From a checkpoint of a small mixture-of-experts model trained on Wikipedia.
Training: a variant of Muon for the experts, 437M tokens, 6664 steps.
Below are experts of layer 4 (counted from 0) of a mixture-of-experts language model. Rows are named router (the router's row for the expert), gate (a neuron's input weights, with its number), up (a neuron's input weights, with its number) and show model dimensions 0-127. Each number is 128 + 32 x the weight over its row's rms, rounded and kept within 0 to 255.
After each expert's rows: a language model's description of what the expert responds to. This comes from a sample of Wikipedia text that the model never trained on.

# expert 33
router [137 109 170  85  73 115 170 103  87 102 111 118 121 119  67 157 140 142 129 150 150 129 134 138 149 158 195 157 108 145  55 133 166 143 190 128  85 103  99  94 171 164 156 141 198 110 114 148 141 106  87 124 161  75  96  80 108 180 114 126 105 132  91  79 167 165 118 100 113 168  64 118  78 178  99 176 116 125 200 117 148 134 155 117 158 146 118 127 130 156 137 140  93  97 163  77 158 157  99  97 132 132 122  77 137 129 168 165 104 191 169 139 102  59 163  95 119  98  79 112 142 166 121 115 105 103 103 147]
gate1 [ 96  95 108  83 147  94 113 163 169 131 213 174 109 108 118 118 137 124 134 121 123 167 219  93 138  64 136  76 141 142 120 148 162 174 193 152 107 120 111 140 113 145 193 141 105 151 142 170  89 139 170 173 101 128 198 103 169 172 127 135 142 118 160 138 108 144 113 145 103 112 177 135 138  84 147 118 141 112 176  89 112 149  94  92 166 130 183  83 142 146 133 160  90 105 172  98 115 135 121 154  93 115 120 166 114  85  36 173  78 133 196 112 144 133 159 126  97 134  93 132 169 110 112 164  64  77  88  97]
up1 [ 70  70 138  80 140  90 102 141 156 139 190 141 146  83  69 130 144 129  90 126 107 170 188 147 113  46 156 148 145 166 113 149 132 191 185 157 135 151  89 103 117 167 126 140 127 130 107 153  62 134 148 128 144  85 172  86 156 155 147 147 154 151 146 107  79 138 178 157 105 170 120 154  99  44 124 136 142 136 123  92  68 124  97 111 134 167 163  68 150 147 146 119  58  65 175 102 167 103 100 129 100  93 152 116 104 123  59 141  89 108 155  71 168  97 164 100 142 115  99 105 116 132 125 147  85 107 133  75]
Description: Main verbs and content words following a subject or article in narrative prose, such as participated, remained, worked, plans, Syria-n.

# expert 0
router [153  80 160  85 102 124 160 128 122 132 122 111 131  86  82 151 154 128  91 131 126 127 141 173 130 172 180 197 112 151  74 159 126 145 162 131 133 136 138  71 213 192 152 134 157 140 125 135 130  76  93 124 119  79  64 108 128 177  92 122  86 160 116 135 140 129  93 111 171 160  69 105 101 148 108 180 115 127 141 155 166 131 201 143 195 142 117 160 159 153 156 106  77  92 160 139 156 139 127  86 148 123 134  97 186 107 159 176  88 200 142 155 105 109 180 103 153 105  77  73 187 173 120 167 124 139 120 127]
gate0 [107 139 125 118 132 146 107 154 213 205  57 123 188 114 154 143 158 186 126 121 160 106 111 208 163 110 168 202 124 146 109 143 174 109 155 171 113 107 107 118 159 139  96 139  89 137 147  89 156  95 116  77 150 195 103 140 117  56 135  88 110 152 177 157  86 101 144 154  96 157 105 119 120  95  99 125 126 143 129  95 102 152  98  79 129 122 161 161 132 108 152 126 114 101  95 137 181 163 132 126 114 111 153 101 172 143  80 209  74 127 151  96 125 180 155 110 149 167 142 131 154 107  60 158 134 144 116 170]
up0 [106 139 154 129 148 154 118 101 160 170  53 103 152 124 106 121 136 117 123 115 169 133 153 155 146 168 175 177 114 188 160 128 135  96 149 168 119 128 112 165 102 129  90 146  60 135 190 138 173  59 102  99 139 146 112  86 110  75 131  86 114 161 129 163 130 108 176 163 126 154 132 128 148 155 180 153 128 141 142 112 141 169  97 101 144 124 145 156 106 132 180  43 130 106 106 186 193 122 148 110 102  55 198 106 153 136 135 150  86  74 169 119 108 164 160 113 141 136 163 130 132 114  77 119 130 130  92 117]
Description: Counting words, result verbs and capital initials in sports and competition text, such as two, four, defeated, straight, final, plus === headers.

# expert 24
router [ 95  78 140 117 140  75 184 152  93 117 106 137 118  68 121 101 142 137 113 159 167 115 127 126 192 136 174 148 108 170  94 126 198 138 129 129 139 135 100 121 186 146 118 137 138 140 131 148 146 133  68 179 129  52  77 104  97 136 132 145 121 118 121 152 161 170  87  91 114 152 120 125 123 140 103 138  66 131 176 148 173 127 169  78 159 142 133 161 155 161 203 116  66  74 186 122 133 138 154 116 143 136 163  96 193  72 159 110 145 176 136 183 121  67 200 120 163 136 114 133 197 116 117 157 150 140  79 139]
gate1 [ 80 187 137 166 148 103 133 151 178  83 132 149 118  84 178 177 106 106  46  97  93 197  89 104 138 114 110 136 109  81 109 101 140 136 163 165 136  83 146 120 101 131 164 153 134 132  94 141 123 127 101 159 116 115 105  75 124 100 169 160 140 163 139 146 138 138 139 140 143 159 117 148 153 113 159 150 116 123 125 148 140 112 138 151 109 158 134  95  92 129 116 102  41 116 145 145 142 126 155 155 168 125 147 137  37 130 106  85 146 114  94 193 108   9 110 123 139  42 103  25 137 152 154 117 154  75 121 147]
up1 [ 88 144 177 150 122 168 138 179 181 104 173  75 104  99 169 155 130  87 140 113 106 136 169 148 185 162 112 162 164 143 107  94 163 120  90 179 140 135 100 136 116 186 182  95 108 146 140  94 151  84 100 155 118  94 110  77 101 126 140 191  96 156 113 156 138 172 149  81 164 158 160 119 136  59 151 106 100  59 151 120 195 113 128 114 164 119 187 121 136 135 144 153 106 101 202 173 133 106 117 169 159 137 100 143  97 124 122  77 137 157 157 162 110  83 196 155 108  76 117  88 176 104 121 152 159 154 130 111]
Description: Name syllables and particles in Spanish, Portuguese, Italian, Czech and Romanian names and places, such as Vasco da Gama, Mladá, Pis-to-ia.

# expert 9
router [ 96  97 151 120 114 104 192 115 105 155  91 127 152 110 121 127 159 114 102 140 155  93 124 153 114 148 152 121  96 202  95 201 131 158 144 151 105 109  87 133 191 162 147 138 161 128 147 159 159 126 109 175 161  79 127  69 101 165 150 118  83 156 136 130 117 119  99  62 137 151  87 127 113 161  72 169 140 153 168 139 117 137 148  43 134 131 113 176 119 188 177 111 104 103 168  89 131 215 187 157 137 151 156 139 167 136 142 144  80 102 208 159 152 102 163  88  94 114 134 137 126 150  97 141  91 100 133 165]
gate0 [141 133 160 128 152 122 121 135 146 167 110 142 117 170 165 139 149 105  92 106 131  88 141 114 117 163  95  45 172 113 165 204 102 145  87 102  76 111 150 139 122 158 120 149 130 128 138 206  67 145 113 170 122  52 141 111  89  96 106 182 106 122 135 111 102 130  88 112 161  96 110 158 149 179  93 169  79  80 191 107 122 158 116 100 142 121 108 168  79 137 155  86 162 149  92 118 243 124 151 121 120 145 167 116 165  93 224 104 185 153 136 146 158 128 122 155 180 174  76 111 152 110 134 129 138 155  97 125]
up0 [123 103 180 164 148  96 125  76 157 145 116 165 123 182 146 143 123 106 126 107 128  84 191  91 135 192 126  85 164 160 148 180 106 109  85 128 111 146 100 133  90 179 154 122 105  89 128 228  84 113 159 171 174 100 139 144 113 127  79 104 112 140 111 121  62 128 114  97 174  96  66 100 108 127 100 183 107 110 182 127 132 185 124 111 104 159 119 119 102 141  89  25 191 122 149 145 172 148  95 125 121  98 124 123 126 112 150 112 126 145  94 142 139 102 125 162 134 147 113 152 167 104  52 102 197 127 124 117]
Description: Past-tense and participle endings -ed, -ated, -ted, and verbs like used, released, died, mostly after was/were/been or before by.

# expert 30
router [131 102 102  80 127  90 144 110  89 118 111  97 124 143 134 153 152 154  62 185 180  84 116 167 136 166 124 173  77 149 119 123 181 165 121 130  95 137 125 104 176 136 156 131 116 162 102 167 138 112 128 170 155 129  94  90 115 137 130  66 149 133 179  99 179 168  82 106 136 149 143  90  92 113  53 174 128 166 139 165 115 137 159 150 167 182 139 114 112 194 193  73  81  82 161 124 172 176 102 125 171 157 139 113 150  53 173 188  72 154 165 138  82 108 137 102 129 125 106 106 171 140  68 150 134 110  91 148]
gate1 [229  83 126 121 139 116 106 101  92 130 147 146  92  45 102 143 139 164 153 102 105 163 106  74 171 149  77 119 135  78 161 106 105 146 106 122 151 154 148 140 119  84 142 119 119 199  97 158 131 123 108 115 169 134 109 174 161 121  94 145 141 175  84 104 198 180 103 107  93 104 117 174  66 101 113 146  85 180 138 136 197 119 132  59 152 130 172 178 123 149 101  72 114 164  87  88 131 144  83 109 116 138 106 113 126  77 174 142 155 185 204 184  71 186 151  94  93 180 114 148 120  88  99 126  77 118 122 140]
up1 [186  64 164 118 161  88  88  88 118 117 202 149 119  47 110 104  87 167 125  98  77 113 108 145 157  79 108  95 104 119 154 123 122 151  98 136 147 127 196 154 188 136 149 116  93 160 132 150 130 117  80  85 171 113  90 157 115 123  97 119  88 148  97 132 180 170 123 177  33 105 147 152  67  55 123 168  70 106 109 113 191  95 132 109 116  88 132 143 121 155 120  75  96 145 138 126 123 128  93 155 110 150 122 140 166  86 197 169 135 143 188 151  71 177 152 133  75 129 134 145 135  58 160 106 148 135 117 175]
Description: Nouns inside names of organizations and leagues, like League, National, School, House, County, University, often in infobox sports text.

# expert 39
router [178 107 143 123  90 153 178 106 163 143  84 110 117 115 121 137 136 140 120 191 174  96 188 138 137 157 178 131  95 135 104 159 126 182 159 186 129  94 117  94 191 182 103 142 128 130 162 176 174  93 105 158 132 113 104  82  96 134  92 134 114 102 143  38 156 164 109  48 119 158 108 117  77 165 102 104 143 127 132 186 150 164 146 160 165 122 154 138 162 154 153 140 123  93 138 130 129 152 142 114 178 187 164 130 172 118 148 109 100 167 137 157  62 130 121 113 108  76 109 171 160 156  73 172  87  97  88  98]
gate0 [158 138 202 135 117 122 142 112 145 168 122 116 130 153 226  56 121 150 141 124 203 160 142  88 108  95  97 162 128 112 116 121 124 128 129 172 127 103  86  98 153 160 153 143 104 101 143 160 119 109 133  89 127  44 121  97 145 117 167  87 119  73 145 142 127 107  93  95 104 149 105 155 139 112 202 136 126  81 107 115 126 189 124 154 124  83 169 171 222 130 117 105 161  93 131 165 107 158 138 120 131 162 131 102 118 116 117 108 145 131 131 117 117 118 166 157 158 133 161 158 102 143 117 136 145  93  95 110]
up0 [113 130 189 119 137 146 139 108 145 186 128 136 134 156 210 108 118 101 157 192 167 160 120 115  99  92  74 150 158 116 105 123 149 108  53 228 132 126 121 142 140 144 159 125 138  83 169 174 102 149 151 152 122  90 100  95 131  84 166  73  87 116 158 144 136 114  70 106  99 122 116 147 172 122 157  82 176 122  83 132  60 188 121 153 139 188 117 113 151 100 122  77 144 105 114 135  95 126  96 116 138 132 109 128 102 148 133  54 118 161 138 123 125 113 150 126 169 132 171 184  58 181 144 158  88 101 168 101]
Description: Word and name beginnings before suffixes (D-ent, Thor-D-el-ta, lucid-ula-ta), plus "the" and digits or commas in dates.

# expert 13
router [109 120 125 129  97 113 183 117 116 104 129 119  90 111 120 141 162 187  84 127 139  87 194 128 173 160 151 151 104 134  83 120 194 134 140 162 135 102 100  66 109 151 197 151 124 120 114 125 132 117  88 161 163  59 121 142 105 160 142 145 127  61 154 110 112 185  90 110  64 165 101 134  93 158 125 164 117 181 163 192 180 166 114 100 150 170 109 115 145 146 110 106 115  93 148 122 135 124 173 131 195 143 175 106 168 109 152 150 127 142 168 115  81  94 161 119  84 116 116 113 175 164  67 118 131  87 140 113]
gate1 [139 106 126 123  94 102 168  96 102 135 166  97 120 156 152 128 134 111 148 116 133 149 158  77 131 126  81 133 117 124 149 178 154 139 126 147 116 140 117 181 139 119 168 122  94  86 113 140 186 132 100 136 176 137 175 143 140  17 113 153 127  95 157 155 143 117  85 120 128  47 189 130  83 137 134 184 113 163  86 195 119  85 114 144 184 185  95 132 109 154 119 137 145 133 109 128 123 128 139 133 159  79 151 159 117 114 174 117  93 149 168 100 135  59 117 138  29 130 130  96 135 159 179  80 132 130 143 139]
up1 [174  83 157 115 104 115 155 133 212 194 213 101 156 107 113 146 128 163 172 161 104 103 157  99  91 145 113 122 134 175 142  90 158  96  39 124 149 101 144 206 162 152 183 126 131 159 106 163 127 108 191 163 127 120 138  96 169 119 152 159  80 120 116 109 140 104 154 111 146 120 160 104 132 167 110 117 121 101 157 168 118  99 128 105 194 109 175 142 124 111 119 158 154 125 168 123 107 121 209 161 151 113 113 123 155 135 111 143 141 107 190 116 141 143 169 181 105 106 139 157 148 117 136 129  99 177 127  97]
Description: Middle and final syllables inside non-English personal and place names, such as Kali-man-tan, Barbo-za, Na-ka-gami, Gulbenk-ian.

# expert 11
router [125 113 163  82 173  91 161 103 125  69 122 125 110  71  65 176 124 166  52 169 134 122 164 125 146 175 165 156  86 184  96 116 133 177 104 178 147 127 148 101 155 105 107 181 186 134  81 152 185  89 159 137 174 140 115  76 102 171 116  84  34  80 142 127 187 126  83 114 137 182 118 135 154 132 143 151  90 120 150 131 150 143 108  70 175  94 142 126 183 140 144 117 166  87 144  70 106 131 190  87 103 136 186  93 120 118 133 173 114 142 153 179  94 138 140 134 145 117  95 150 133 180 127 187 121  95 100 128]
gate0 [137 146  94 139  77 106 162 104 112 111  99 119 128 125 144 157 159 135  89 145 152 150 166 147 139 115 174 161 127 133  82 155  88 159 143  99 149  77 115 108 118  98 108 176 114 142 175 140 104  99  88 147 141 150 135 157 139 182 156 161 136  99  82 142 169 142  77 168 138 188  98 105 169 115 148 118 146 173  88 136 118 146 155 110 123 105 149 132 105 224 126  84 120 116  76 130 122 144 115 141  56  89 163  91 120  67 105 149 101 126 121 108 166 131 127  60  93 145 152 185 115 112 166  98  94 109 147  99]
up0 [188 119 107 136  75  85 168 117 179 119 102  89 132 140 157 183 193  99  58 170 145 149 145 116 125 108 126 111 112 128  96 127 144 109 133 109 152  31 123 138  62 115  90 167  95 167 144 117 104 112 129 166 116 116 125 125 151 156 114 148 170 112 141 108 164 154  95 110 170 169 172 113 160  82  78 135 154 107 121 113 125 168 130 125 138  64 117 163 152 174 158 107 166 118 109 113  80 114 125  83  86 115 122  45 131 128 111  96 141 135 188 132 123 123 187  61 105 154 143 141 143  85 144 102 136 116  99  97]
Description: Inner word pieces that take a suffix, as in brig-adi-er, imp-ri-soned, bank-rup-t, approp-ri-ate, Exp-loration.